Below are experts of layer 4 (counted from 0) of a mixture-of-experts language model. Rows are named router (the router's row for the expert), gate (a neuron's input weights, with its number), up (a neuron's input weights, with its number), down (a neuron's output weights, with its number) and show model dimensions 160-239. Each number is 128 + 32 x the weight over its row's rms, rounded and kept within 0 to 255. Numbers have three digits each.
After each expert's rows: a language model's description of what the expert responds to. This comes from a sample of Wikipedia text that the model never trained on.

# expert 7
router:105147132177157144184161156081148140216113161106161103131092173061124113092141142108116146138095113098094122161091110138117154155111124119146136165094101098131138091125101134193069096115111130127144156188107125133182092117119126070165101088
gate0:114097088120224030121175123214170126154088144084104188166116195152095144175096093198115085170132145136117126101134132127137151116122078069124168123076141132126105132102096126135114148082143131129096141115182055170127110139096104050146174180
up0:133138130174112084070084135157145167150176136132150116169170138158152120195185095093131119106140170116111151115175114127176057166144083114133088149111145104061125173182161119053127137105159156120156087163127154119039125118154088098139115102
down0:164175128104190158076118128115114158104157154164152122161076141083080112188082049107139113229210128150182148115142130110196158163130164126090131120134073148140137118133149121118147118104108176112093153102119088152100105100116169043177099109
gate1:102076119108105175119130084129118078139176161108119186145203170119126146178107093157167137032113107115131124148125180111083145168113181141145163134097155135128129075125135113139134131129073192163108177180114158087105135140162152139186116086
up1:143103168156145116090115109107153101085086128143078157162130113118085159142134113164199099152105096179129095118152145090108169161096198096107098156107137129093100062148045119118112084081151110123095176118117153119113146094116108140120104175
down1:118122116154149083162176136153164111103114159110095061108127138109142187110183179165123128206142102088143118106086116132150111151074102132131187149123115134133180146126071211182196126123168157151077150135102142108141151140111124144136086115
gate2:095107143180124096161093109155142109097147074088077123120095168089123155164160115145170154107084139125122153126096112100098107174146160127145057126103151084102138102089112123094121167137132133086114147115093113132135154181192124115127147131
up2:097139100127115068147104125186134100110197142152165158058175121128111077146083127154075151120040134090179115084169168129103120154095132105199144143129102193109121045101114106111118095122035128112103177067140212099106154148136142079082107140
down2:119145140177148080109112123103082172219104103141138142133113175105125121104090149113103135078149069139158168081113120187126154135084095180141148133096210067101095103191063131115104180145140138125190099169120171111097092127079161088148115119
gate3:153178108110146166115117158133121222069127112059075185189106153179140173105136161187130127139102146144110152124106084101168126135211139067164129124148148119178111133152100106183107130126140138131123092075080119165165080104178131115137070161
up3:086051109135164161165074094147116139125161080098143143152099120127156149147112103201147099175128155099200160178132146103115136151120153137163114134147127171094099177107068108133099121059146175188146120147160148110089064084136139168115087140
down3:117098085177115164107130128124142121149117136122106102037131126104124114102157111165132148158178172053087143145136153173130140167096154135180139168147111132148109097123194119087062178144110180069103064109094048115103119058124114209116162095
Prepositions and and in running text, as of, in, for, from, with, at, especially after verbs or nouns like out of.

# expert 8
router:182147109152188146182178102121137135149126194146148151136140166084165143148123164164145116094141094127093072138088178068111125166194155130093130139115097136034100060162159137170129081145050213136076107141081146079125097117089134077117083111
gate0:125168164131097135147087099110147144085185126154122148170154151171107158148112134132112107147080166130158107087126095095098111129138130131085148166103097070138125121147185169117102167126137114209112126090139137129089161053142118095123164157
up0:120151161132139123106036115118161161095106127154103154151139157191114221173145143151140145155072128126120089078149137104124096138111155071139130091142071092173119106144172142125186132049106154146154111075129180103127137129143152088154174096
down0:126090105128132117112150100104123102184146129130132133145142143114116151117125148139094102143097138106136164113123108108213087144111138102081169154103142038119104143152118158105203137077165180130132099077229099106156111053100133125136141104
gate1:119207142145190121173103132148145103161158148139152145099123143136126166127117142128109090125111128075105093135132201189094143190179077142148141123113095180085099126097132118095098123092129133180147132150168160122180110130107212131149135096
up1:119160084022069174081154149095123123180148158144141150094103052082095131113165208107125103130142190121089105135099144100125133095093206123143130125130171085123106115153095137123125120121137121146154171103139134122081087152142115159101081102
down1:095154123094151106181101117116136127082117119129102140120104079159093066155158145094111157062093168129161175130070138136180167076168139106083090151158153111124135126170151080105160169099147105157121108134152135185108150119108145105056086144
gate2:165124133103120187115106127201178107115122193130160106035100115175124125143095145101123158140119166168129090106147193162136080103095181121111098096152137075151139149108141148100154136149041133118081187117087147083162115178157139086136087076
up2:140121169143117103140157136096135168161142110149115127148104101156179098138131140130151164152124124158066174108153149120087102144156085129154151156050146157131104067102154152119094152100087153160146145089140101198148165105135160134180129110
down2:121100110217107143207118148156143128125163131161158174125127122164113066091105137167156097083146128096193142130083144172118032174135106119091181107163129080107149063207064111052159095132137153112089177159136125173120085175110159171127140105
gate3:118164104126150130194131145149168108089120134132159109130137196139140136157087161144135134149115192148125104180175129137147129087137109182182104143137129114137170059084139098094117205200127126181128106104129099073179144112127133085178103154
up3:090131066090172155112141166121098104090094134137146151089106177109108149146141142170110141131113195113104081082187166089088127143104154126189097163130125184113127114141171101132108196095044152102149078133089119086132139082146126103116105149
down3:154125120212134115068122098090113175065063098115134152108112156180103145083106134171105082133135094139140110130122134117087136077136214131167146170124047128106163115123041108115150157108162070103103158164157125115190069089163144107195088190
Words beginning proper titles of shows, awards, leagues and institutions, as The Americans, Golden Globe, University, World Cup, National.

# expert 9
router:151173083096139170125145070143106184098131174100142145083087166124076162109128090185150156106144127130079083067144183103037176166153166161058123149097120187109131095119092167176165139082134082088084170143126134162088132118096158137124110111
gate0:090184120138102058153101135141098154124136156143099134123158094103168184156079058124132121141105120146134129146126135136111154116123092148190128081126111091202159153145162103093088167163108176161084130136140162068115095057077125149103106104
up0:078163093116097122116142104088117110155184153171140116158149121157172130141118143114135134154113190149095081141134091156148095118105122107103182104103112069174090148168098174026144143179109203125079064151125137150108098162071125123109121112
down0:137102154156149125119070170185113168054179148143147134130065200174116173128158174108053161125103117148192100166176194070148074071115102159133114162086122138153179095147125173161098154160168107148131162123152099177179093156143153174117135133
gate1:088204146088161128176078086117064169102117118115152141130173122113101117115142070118162150103220156128128072119167142120064137159147093113185076153128143160137175206182106135167080086090133136116138083067018162093124103115126122114100143160
up1:108126118136133116119051146183088179131155140126070069156146105094122134143146185097145118198170164102121146101115157189073187112155113107129099094092057102124147123113132073132207190132108146131172168104111193135123103096131167089107095123
down1:106085123126139142143046098129181141153136112114124162118163138123092126145145146167193097116102165081087095073120105133132061154221131144107100155099145092093125096108129130138174145166140119097127211119141136155139078155207018084115079116
gate2:084089092150151118200085139029173072138109157103116082148131139120118129129107117152163077058103092084128096109130165135183164130105149103058134133135079064145137099131066066170122111097170127095132131158147107129134163139141104143130074106
up2:115126144111124178187152115170128165110124134090166138125141176098158112145101147136140126132081146197117071180114131187125188072188106161132142102151156087121137178132133129129140145140154071161117136199155119135108161153106060118118124142
down2:124100205104177150112143132036095086173135160114109134143114111079069100150089122104114100068131133170051116116123090144095092121096069088131148136132075133144095177139123148166105102150188128144122158143191145136137153096070138087145120149
gate3:108122147137112204122128129190157109193096134175162097131151110142137107108101084157078147163175064160079173121153122144071150139111084165121145118107106146158089141143188095169098073159138091166122142086120200089098155147050124139125086120
up3:145131175106104150121149168185180210144102159110076165138148107183116151135068114160160104073139071145053123071163156147106160115072124165097170149122115107135129169111143169105119110141141088123102085156148138092076163116078113121094152134
down3:117118195115118127141126101074111116128117162168092152174105118165163109144112152107138114055128107091123191203144127130146182148160174116097143145136102153141140140129134150061126107137131097160086139123149086143065176142087096162060112217
Auxiliaries, copulas and main verbs after a subject, and words following them, as was, would, became, been, kept, an embarrassment.

# expert 3
router:163141098135105183093090071131089140136131131096177157179086170089081128102141132069176112116192122158078124060125112066111164169107203125117114142214112168140103129170158077163131122115069167092126151094086149101120152156076063099078114110
gate0:131183144115082153123112136145115109177107129099173124139125072121165138099171125186114143157102123130170122135127100139170133176127110116189102125140080164088141154155164110159134153123106100141145099157106181019113105119109130106105144134
up0:051108140070100079134103104141143122082161159082124100168146089084194155150085117116154112129162100162120158121165069171030093100154140134096133148138136160156151120125063140087099083113120141158114191123115127163115110169139050129149097125
down0:136173094109086116164133110069084168044082135175120223120144100118121205116092137147111140090119218137139121098138097113107084188099137098167113110170112099148007161101120139120089151105171158093105072190108137142127142117126120129129122160
gate1:119130133105120189155120107153117168145112178106138106133096121128118162158124103143160151126111138114135122131143155171143141120155132064126057103129102071074185069113145125176105105138049147148127148104115121126109169204133116114089160127
up1:126114101114177143116137126172160105126131142133130114155147131145124103081059137128142129120136097057071108079093099135162124105148118209124126113127139137190114199148081105116167081083174165174122120047135124100128190102116135140090139170
down1:123150094124128145086189110145102103134182163190153137107094140135091110118120116139116108109140134188098138119090111137114136112170116171146160140112120081113134160144102116089126072218110158144189153128101131135119082094170127132111123135
gate2:182113085129179167128110054125136142165141129068115109117098136152077124115119107135138148143122106147135109108077138145146142146102116097132055117178145178100071153065105114118139177128183123149116168131111095136120200130175153122127121085
up2:106116146163091127127095110112090162097094134167141114147117131117191144089149126183149171177126147181134099080158165179160098069142084146131111136198163158161148089171108131104140065111108103141108147152153187112124119144124139124148080111
down2:123078138175124067110134139126083150087154129159161139121114152150158173087094120191125103151118164130111131081095140090085098151159156137115112104114060137133093086141154139204143076121107139118139148123155115142103138145136115167101104101
gate3:144186138143101092117127044164145147163130111148141148044147089120144122072127130101102131163090158154144142151143098124097109110114104142131081146170179148132130114145124161129096078149124134145163127172079111098138153095120081126133111107
up3:075117106106186083096083082097139138110133128162121093145133125164145088095095156119126067180110126119124093222094118138096081108136114155098101117162196115152076133186121110111106103154175094100180123150090171108119134120164112110136070144
down3:092115069183139093076144137127103129045144118114126132135114076146123103030114110128153167143178121150117110207096074065146104125122094101126063121137154178115150115146174144088081121119142114180124123128115135123109162143102135075132086112
Geographic words after the, as County, River, north, km, Ocean, plus final pieces of foreign names like Botafo-go.

# expert 11
router:140127202174132126135178137085078151151115084075172157144127137133158127199135116113128074108148139117122137149097140165103122132086102166104109170161126138114110136129200119127045123108134094058122156138156174161152100119107149106176113120
gate0:121129099170121123117157158151145166130101136127109137168171138084102188110151107164117091183135138129114101151098133151109125180165159093138209124097100134114101068191103144174099136183106139120153129159157205156127118123152108060087102159
up0:127094140149187125164094115080118120120149115100111149132112091096127081087095105128093183088142170103087121051105167148119167142085129109124143120136142094150093174117112110103130098195146129093132134152130049128075106111088090155186135098
down0:114139117152158115154178107100116154073090111120060182160113092069173047176149075068106082097080145091165150074051161072130178128160124111074121099167173133191086128135138114066127134080143147132105115124090097100119058123116141089094098084
gate1:188153144126177123153094148110111213114138133151148110099207106112123131114150126113180088089097107119143046090140130142149152152153192135158108154154142117170110122168206171126165081163079160194076142075144099117127128104081128113189179138
up1:118119099150138123125182072165128118165145112107121179088087109086198133150148135143085130182174113123101131180120153076113124092113128108081140181189163133074127150102114103155125133155123149147093144121077143120195161171130139135160161177
down1:135189145149135139162153068104151140098143109108176181128108102187121154169122136096134154129085170111115162145127136111163102128102117104108095136138113142124123138042162137080165156091130131180131143172131143135122149080139128098144089153
gate2:141133148129148150104136082105176113081086084115121175085140126167057141095104146150137154138115140141069060135138115088168097124109098170142174154145126169153146173157084205140107056139135091066099110129154134184078203156131148155152125154
up2:117139091132121153148136103130140131123130192101125095171091171152198145132053152154115121104137150169152166124124152159075090092109139098146155092142066123170181080131145119150159173123134188207152087101140110128160096134119083132091202060
down2:142099160099102084180071159139111132128103123072117083103155109067131140144136190114129140080121160087099070079151143110111109137186140113117146146166070105135172095140103168193143101123115116151157127089170060172184082116090059113152187077
gate3:152084093164130152036121119093143235175159227137168124096161154134110137205116112121193098115159183093147089117118133111115099156124085095129135124122171136110105148160125060095117174103094117142113116102145133156145129123142111107155114084
up3:161185115138083157142111098112199122123141127067102101173152144118164134090126050121169051128103101122124124132085182135150057063088217110055072115152069123111120074109141110121125125084112089088135133154130142092098130134101115129109119166
down3:137153082140111092145135126098151164126131142110082111143113128164140088076136069147153112167109141089171147121075140113152132097092116144115144164173143036085092130133126072142151094137114107111142109163129144144145154137132183146127118079
Given names and name parts of people in credits and bylines, as John, George, von Breuning, Kennedy, plus closing == of section headings.

# expert 0
router:159112168089186132110145142147125109161140093182126169144116108073195132046111133103175118152116177167133082136104090103081141105149148179137180076107145056095095063128088054120139103106077126126132181148077173098173068148141141079117111096
gate0:138086072105125179171130120150158104155094127116063130125112151091121134107102128168173104057079136180100122131099111132122095082154107101164134106137117179157198197135137124136158150111138086129149071177194118102159123098127173157151124194
up0:127089103102134220139137126139129092122129121099096093119178160146107129140119075170195108109129103182095146115113117082097152084139138118184089092060145203089183177136145080163114154119124126153123091152202153132107123135135131105100155175
down0:151148213169090174154100125081105117115070123106107140089082090156164124124090103112150137101149144122084122129074173137103117122082086132099152167113125149141179103154143162106099162150148179105141059135151129131221131118086063086122138160
gate1:125133103152148123173123102082121102075101141076118142186149146120119128168162166129103150099172075112124154123158152167117133174175146149113115114130164078116155096171139137190146119152111178131074121095140229090155162144124136083115145149
up1:117197116139105100117127086147157199095075152094130129135108180069105070100132186123129124071155098128142093072139160119086198129106100115117091134150205104168163068192127107120163198120144112164119120120130122097110187107107157111138162168
down1:117141134140112136149081201149222127154100104142123160151103103143111151136104110130175163142115212143064197208175104117126164137177118130134115093070092129141101127095063179113141165156130136163114097095147079136142129116096095096104139105
gate2:138189149192100176165062084142150152113102093127183175091153166127117111148161144168103150130121165112108148138085176106137131131088106090135142124169137079062168132139142119109092140088123118188126117182148147199172162092027117153149155120
up2:111163144192115170147129092136163128125123111098124161094177081096178118119073080145182117072119098161092119146104125177152097145139126056132119146143199100120147195080164030175152124123141107144103169122170175148078161141144193109164192153
down2:123115187153145097129088169081109132107111128065104166119145125139116125174124112163051098125111171094117076109094168186163151128136077122122100148123127151108099185120152152111102144070104124150123143198224182100151157129107094144146181177
gate3:124117071122137134135185140081150109136084071141114060122182087117216058180137125121147102088130097123103136125100130158100122158169193149072130127056178092143065155134106143142113164105075150106118124164115137064139146130111113101103147088
up3:093172070092113131134091132150080118135144109133178103119077097052151034180120119147134162112186108106082103110159148111195111083153159099128103111153135107139099148155151105110131106136111180147079198169089065179142065175132146127120140114
down3:156149170114171125129138074110114120166125168145128065102067056131072111072062134118152089143137092149084100082121076156091234190114108167140128102164122121135168191159138129135129101119110153134081115136073122132181088122152161097071153128
Commas, line-start hyphens of infobox lists, line breaks and quotes, plus pronouns and relatives starting clauses, as he, who, which.

# expert 1
router:182167157180095097168102087122172134199117164114170145154056159124152160117138108149118176125135161125113177151085101152077140086166114114173139141140133078093112109111125112114169067099143125101101166155110125132136142137067113107199104092
gate0:125133181116134126151098161106084105087130106132088132155120074145120184178156122073122171138080096152097083127149079139117118176075120099145124085099081125093152118108093118133102088102133147119149153144130177149199177201081111103141120122
up0:076152059124105080190077161141103118131144135141176146192090112116162170163153129122163140094096181150167130036102123114153189093122149136094105109115145209154114159115103131165139166194121162101138102136137116086125117142122084115120100095
down0:152118109148150178124133130145203114122154157107066127134120117130084162125132114113157148153128137135127154099140160152087132075128051114107118164095115130102175061107073081096087126131156105092130162137068156118189099174131071112168076130
gate1:128160114054120143107103126139109092160107161098073164121214118151141069112220127092129192091146058120181156157174140125142144140093154146166111076129109126140160103111091176155115106145138097113106151121053098143110110114140170135137111122
up1:095167143172172125148141143179173156117132107164181113160055106136124141111098098123104103136116182146125113115137121104189093143138153135114085197138166098136142126144136129112124104097118078076138137158101133092203099117153144113132132130
down1:109110123157099087126117126126127183050121151093157097131140168168083070104098091155161118180121088129114122117135111093189148176124138134156136088140141165127163135127144096139085109161132122182183146097149082130181124111119138118073061099
gate2:105136127092127137110114143124142107092076133165104102174164133130157187109087103146086116195129099141098130125160040063147119064135119130131112129128103114161134161145127086170124107127074166163085184122157135144140136133114156091136087166
up2:069140114142200098164111151166130144154172095124120100126085108111114051133103162110130169106098136045157185114058196143113108101133079147104124101141106205128079094152155167109092147086150088173174137158105125117124121116162144072149168111
down2:104136157143153102096150149140098085157075111065112172193159130100170097165122143101168077149100164084118168138136142159140089139156129124123123072201119131162127147162109173106131091141097100164089129139115174105100086133158170106144144118
gate3:059198131130081136057148109167098158176164118116118107075096076136161170111066174039138166174088128158110164077140085126177148149113157125156159097116142174151086155115095112145170131138112191174185127109128117092136124091153116111082163174
up3:102202082167117163089097081136129170201097126095119121130166089104087122124135098126124083169095101094129221103111105142159125171143116147121129096168133148157192133098137126105190191126098163149159110092154104132070088093152106178078173098
down3:089143103154112086165115150102077184132098150164123131125157151163098105144124168166113141116126119119056090109097160146125148105125125140127135096045157120110146046166119116100146058078131126127103186089039180129086112154108169137152119133
Pipe separators closing table rows and header cells, row-ending line breaks, semicolons in stat lists, sentence-final periods, such as Speed |, TD;.

# expert 2
router:167099121156116128160137104125133156165136150063072161126124160155166100078074129158139109101137132187149138100108193119130131166154154110121104105154167162124123146076137098144141160074110177136145163143113118190104056111132107133136100099
gate0:077145117126165117137096075146101095117134201105066149173117169070117141129114157112192108119089110123103133114096105108137103127085168121153127111120126091121104177078112168144153113110122134097168096139188101167094047093135098094166106063
up0:059201090077138071134091080124137119139120128108147168126133143124119130103158115154139123156069129087114124134080177140154150165141109162144063139111154168102142161127126100126156144136129161104166134142151099141091084120112084071197111061
down0:079127092130149105193143162114127104164162185131109124133122135161163186190093141112122168126125086176128148105170130125132130147106205204141140175180124128113200130116146118103092093126193146137137153144116140102149164173117115137125135186
gate1:057118079116136050155133118060113103150175098101166148099150056102127135179120133095119132113110099127142151090101123102164163153116072137099130147160121097091100171143139138108144126157107117134106151096141102177159076118052168097131107143
up1:100133170066112118137099150138133163098107061201161119115098113156076117106132113169102114090186099196133173165122139165166156106150098127083098205121111208148176070078160091175113149086124133142120137144074091065118116095184124126082116059
down1:140119126130156141126160103071104160090096124136140170188179088157078061168105130168128136129137119143183144109094103148093087091095121112121044182146092123069123142156121131172128145115142111131165153156172127152128105109119152079129115145
gate2:064128094158093169104155142149116139135167160129199108101110058155108089170153113105167147096053084126125170150116135157128171156134143125069136147080117135182113117124124156097129162134117109148175165109159108125161097125134117119120172153
up2:082115096136083123202136142167131117096120152112196170120144062170138102121180142117169125130078067113168123138134167184126115118126135091103177104075123145126168096087136072083140166170108146144128131133107142094175114132117119146126185109
down2:160145093109082129139121100166110116112109138131177130062151154162158132079181151158170152106119089137146150153140110111170145116112084127170141096151134193050103062105134142159140160119131125120152126153107109078192096109104178156137121161
gate3:177097068140107079160143072122118193160125130142117114140141126136100070093130117103109079116066077093131127139106142117176109144105143123093164115180154176091099092125079140146164169092111134122116120103178132116159072096128122146164137167
up3:151146196140124182093100157126145128170159101052096076170125191145156118113135203114140137115116125108129186114112110127112113080138136133121145101155072085127101183153138138123121069130127171154152080123118073131093093127133106075131163111
down3:127125156173142094101146102096087119179081119082179086156090114127145137068128124155110199100084165087159092119145111146142087100151093076133146152196142123125219101071135109151149109122125106117103138151213126127152126118107174101150178095
Digits inside coordinates, times, years and table figures, and month names in dates, as 0.9(4)14°E, 1:00:49, October.

# expert 4
router:098099065090112176061185085141114129115105146070114180168122127131139175076101114167205089123100122099108174153109082127105134137171153133143078154169123121143109140102134100181137148123111176096047108121073152113109156159130172122127132104
gate0:096114127122087145100125053157161118130130127114096152150126183107102174161118091090214150137123133146105095159132110090127182072154142156123127121121182109061124106117127113128118096155117080072127138144101127144128118180135130159119133126
up0:165180149132135074144077096091099123171185070125090156190159152171100145110119160086154157087031172097088102148098128131169024145090148161155148108173139129168099147106065143135135124096074114086101181102127109145084110159140147186143054114
down0:158113166137122104122215167131139146166143178150140112139120095129149138104094133151145123163162154131133138165154043123123121092088126106098166145049148166139121162145172104115123168106146130150131083073097184060185116209077124141070132140
gate1:127107134056155113151068152143145097134150102051160120139173105143141081073155173187143150176124073103114078100148167158139087071103080151130096106143155113118166128136147115151067092133089138082141136160152134091062120165111211111100124113
up1:168124149147117152131178122091122135102124178139091177133099143084117132148141110174130065121120105121164137159132140139129164206106149112095146096144099144145157136102113127139214070094149139157165149111126127121143146101182129128141125156
down1:123129109113108041165142145154121116089125059078106149201111154103180109134130138159115137138144067080126126129115135086099105118152104124114140076187102131139149111069129082131166125110111089135075115173138158138165162184143109181180132140
gate2:135159124227136132158167131125129172108121166116192143156065081131129151144119120133123186196171127151091124120104086156127136142196140151125169132116117130130133151088092120122087112173135152184151163121107191057107141125124148186153155118
up2:181113130078147145089123122127105131202131156087107150165115119090196060155143149105118100144169089133146135175103135135144097156092157141111097095167137089131148140163136175107138067158080087088165106088103078186147180138181114084099156109
down2:136167139163182065136118166136160114189117051095080114122107099116043140137095109091134178097089200130162175204134064171093122130093058063135154109090123159142131124174103161154134096098101135105078178110107067143103095114128181064131115113
gate3:084101107097158149172199109121137100087119164130104071180080122163073119148123148178152147200094070139148132139144089084119129115136089119129120174123139175132069139096118184167103103141112166113124120067147151100099127171152094120144115174
up3:131129158177107105088151076085146155139125108085153090177117151067150141114118158124088130126077117175110161095139114147095146155126101061093120168143112244088057108144101138119137216142096107103093159190115124100191123134138129088157110179
down3:140154133202133172186169100062107112137138142133131149125079123135176104117032147187103122128190184121143145149129149128118194157116116137123131123133162134155110105152139126153107046104151120150089165124111154156099112115137107103096162186
Short letter pieces in the middle of rare proper names and foreign words, as Pe-b-lig, Mel-d-reth, Susque-han-na, plus given names like William.

# expert 6
router:148161175046148175140117113137124150182151164141153128184082159085122140159160140131133116055104193123065054147104118079061150128137190111116111119128058148091122116101171168129068132133155153078085108188092159136190089136140074156156123137
gate0:098131175144107129113098166156154180097142151174149099104096120129092155144100171145171122103095107162110150118118186144147160140081106084132127144136130089066206109124137103156141125185120078092103091153061145172173162138110091126177194177
up0:129138070123104117045134133106161141127140108121161170111186153198103130109127199135178115109054105173115178136127118097068103131183105124123094118126143067100233120110118160147129050100150120108107108143104104117191158134184105098144130152
down0:110088107152094072129081128168186120144086156098144075083098104180096163100095099132126121187107155136119095077139175114168157162148098173098138100143121122173159194132119105110098143118122139146106129144160126183100120146111082065098162070
gate1:132049080122128157137091057167126138140127163147150119100162165135134131141127089097119099148059110138122147124079149157075178174089119100132151141138107146147106131144080129168123158163102132118145162127074137182050126158126112161114159135
up1:150203122103123154136118127184167118122160186131091133160133164129180102124145085145145133157067120111120141135116145146126171183117145121143167150138125100168127114151122107136062156213136151075112146124072096180119172154135067190105127186
down1:090185104114060173108109121188138122192078169178147117162126198140206076122119120088166134178136138201146127066113145151041150116184154091089100179164216168096101093123147089128087141125134116127141151111168100158089132176141151136109116189
gate2:124151173122132104140131130129124124106101085157132126149092169125121114179127149117088198124073131151064086162098145132109084088177150187105172142072169192094107096121191130130125168163068100156114145110104199108084119089073147193132150148
up2:153135107115181134079166195106095128080121125153171133130180169172156180107117129158067176108103159069097083063066185123110138121128124106079152172145087165144099114153142116132103160182106159165105109185141137147119158133129163118137073163
down2:141128112104085173134100104162133130157115164160091125134084161184119120102147119176130168169151164116202071123146127120097150144102109141125147101110183155183085123110186160113151197095172175125152101142118180100129088183114119164125110107
gate3:144157110149128167050097125111127079125134159158100100116131120118105132151212127080061131104068126197101109079101096071114120059088175081064146147111065137106125175132120102105117081098123124121109102091132152099108124131136114107120139146
up3:143127161149145122106120098083129123146138130127174164104111101111150135169157111133151106100148124110103169162157205157130150172083147144097187138136102121123125122170080132125146052094108098108178187144066100159146123150129119108137157108
down3:131095166077164087115152180113122114175131092119105192130093144143142132142115132127098123180104148148165165153155053076132182123140071163112180131132062163190156069059093115129138129091089144108144146134097145120148147103117172184146111079
Articles, possessives and determiners in prose, as the, his, its, this, their, possessive s, and nouns or adjectives after them.

# expert 10
router:084090109126174148089158131170118146115170160135122184192124181156158118065122109137123130139144103212156144144117159096139181096187168137130176147177103088162118153100147143173141132066122123092145153170114135087123146139193120139114111118
gate0:114145131133105126143125147183094094135116130129114106187134083107046179105113146098118117141088155142134118096109102109140113099086124140102126155140071128097140107126133128125114096135121144061145160137106110123119169168132073107080137088
up0:127134131152159113089136154112152157157154108118137144133160134074135126101141157138124092110187128117153067098121163147171081102139094098098098134124102177140124156128121118117121124132136127152105181103173153134152171141161144128127227122
down0:085072141116211104126096149135122186167131167116111105120155149088104106124154125165120122085181158181110102204087098105158172130178105115106169127159150115090090127098094162134112127153140136161156185157124171112118172136105159163137132164
gate1:132103128128116143132086102143134132067159123074197162138149105096124158142075102136097105060150124129117105173168140086124140057074179093104154081137128136124136132127110056132148099117135160153080091107095148165122169123126177134175171174
up1:140098093108155109048134116122124139126076106122156161148111130137127157126126123130099106119098160107163114113080116068123185175086047137124158131137084165135085192133101097074115130116130141091169137148125141093171091136141115177096130052
down1:141107100088116218042068100131061073103098104140127169100146129118142143135106130166137136125161141128132154133066095128113142148124108182135159125159137139186148161084157132114092131181147178146114066111109108093150142100074110094097171163
gate2:126134069166172162126165163108170151147151161163133120078165116095130179087145146092136144157120173084119169136147106140118125134127130103100118170160097136092166187158179084141105165106148130191150169161171154149172110157166158076180089113
up2:136106132117109113135152150124166164149156131134129078136162108154159181162179098126106039179134106076109117122111146148122110104133098091130110115143066134191205135091188120133102159072167131165117135120095155127102075145183123109179108158
down2:123116092082172137138131116143147117150126064133163110207174057113105116136185159186120119074159121081090133089135146052146120093185138140180168151136153079158080089093128126123130119141127163092144065095140079105113098122140112087126097132
gate3:136103151183160152127115086174128134127154146141113144074166118163064133072117104169172117149130036135112115133052150154139077130106092163119104103126082102147182109103123187113131121138147067157146120191127095070143168116151117135120158129
up3:144080142116132138171177178161132091131110122140091144107130104138103056187082144135144115092091150089113091118126088144128115111123106089131099106126121082146136162106158188086133093128115101117151132219149160172106055112184107114107091117
down3:150067171153087131107116128126126157157146094116090118110119186117093080154103092151114139163134096133173214062167104130073151112118140129143161161094127083160096150163173149123093114146086053148171116195131143093048117161082127082143117144
Word stems and prefixes in biology, chemistry and technical prose, as ovi-parous, pel-vic, andro-gen, water, acid, anti, Genus.

# expert 5
router:169114130099136142117156104136085144135222150156115129115108166141178120097136103141193102128147125163130071129128096152143129103154148153146171112121169117108154055091109140096108120089102096121100137139135084145083141125056105127151087090
gate0:117122118052102124129149136104121156096107132119154103128111110099133118111069168106092129168082080078154101182116082127153136157156067140162137175180180169102103075146139167107149112100126142102122129156136111173097192172094123145157131189
up0:090101166173088147102159165111123089123146132135135109144103113075131178145131135145153092102173184151060084111147138175086122104114129128156145109086179137170109117161134092153122126184184159133132078129080115081115151129118102175139150124
down0:111115138118154109138147087138151171116090101122141122102147140096083180154141083051185153149138095068151136112169080188076142080177174157132115125109153127131106101105109136098144161139112125097092084175140094102111108150040146070114072173
gate1:108141093116156096122100131169195146186134091163161137123103163122095147156121082100128142112126128106093131127118181157084097106121179138110124090075108103098182126077097130159168121119100113140132089132122123121128131112111185061196143143
up1:134118156143137147206169143130152110146087111142172136172163134071140120147119151143117086166130095175128165116158193152121129155144144112110104100159179137113107139185124096160119156161132162179157130083154099147073118117123162145090155085
down1:151115159108123155077199157122086150133086107110136142048150147168154128067195056152078126175161169100202150128071167173099117091117169091103149115190192138064073106101081188154133115090163099127126108100183164109138167151094165136162132125
gate2:166088126114137174106167152153132200130132100135153162144118155176152162119115103111145144148115133143079149155143091168176158149067135094127082121123158172100144070166134126141099098115068113149072132087151089152102110120166181126117097083
up2:087133150150052106152061076111113080126167184134108135086104117109125124150141137130108103146089134130125124130139121090175107142070105157074148114171108142150165176161127131130116141176164173133132117218131179197122171119088175118182199130
down2:122097189130089106163100077168119088142116097101132104175130052121166172203166174149108129075082151108088134199158067157145174100144112133093116147113156133081140140057160137153124151126103124114082116152107094106140101159108142175091084101
gate3:076103183131175156151081131127105120153135135136172123133120125108141121196144075143099118105153056097103130110145085100165097115156144095151118094124059208153121129143125140147184129119195101172135152140159145064168093160190101118147117112
up3:130122131132130178032147139126102111144118077172144129104110157145124142177165106069104158123104080102144104179113118127120081058141187129149116159095080144110113083068130144171075144090066153102147146137125097109084163113146140106127146143
down3:131109120154121098182120145154138169131128123133150031167134127101147193133131114151134166162129182126114087151168151174126113099091090129142123124150123141124132122110104135123121123146088122099116095141218111154140177091104170130118108104
Nouns and years in election, government and sports-season contexts, as States, Kingdom, election, Assembly, Division, 2023, often before colons or pipes.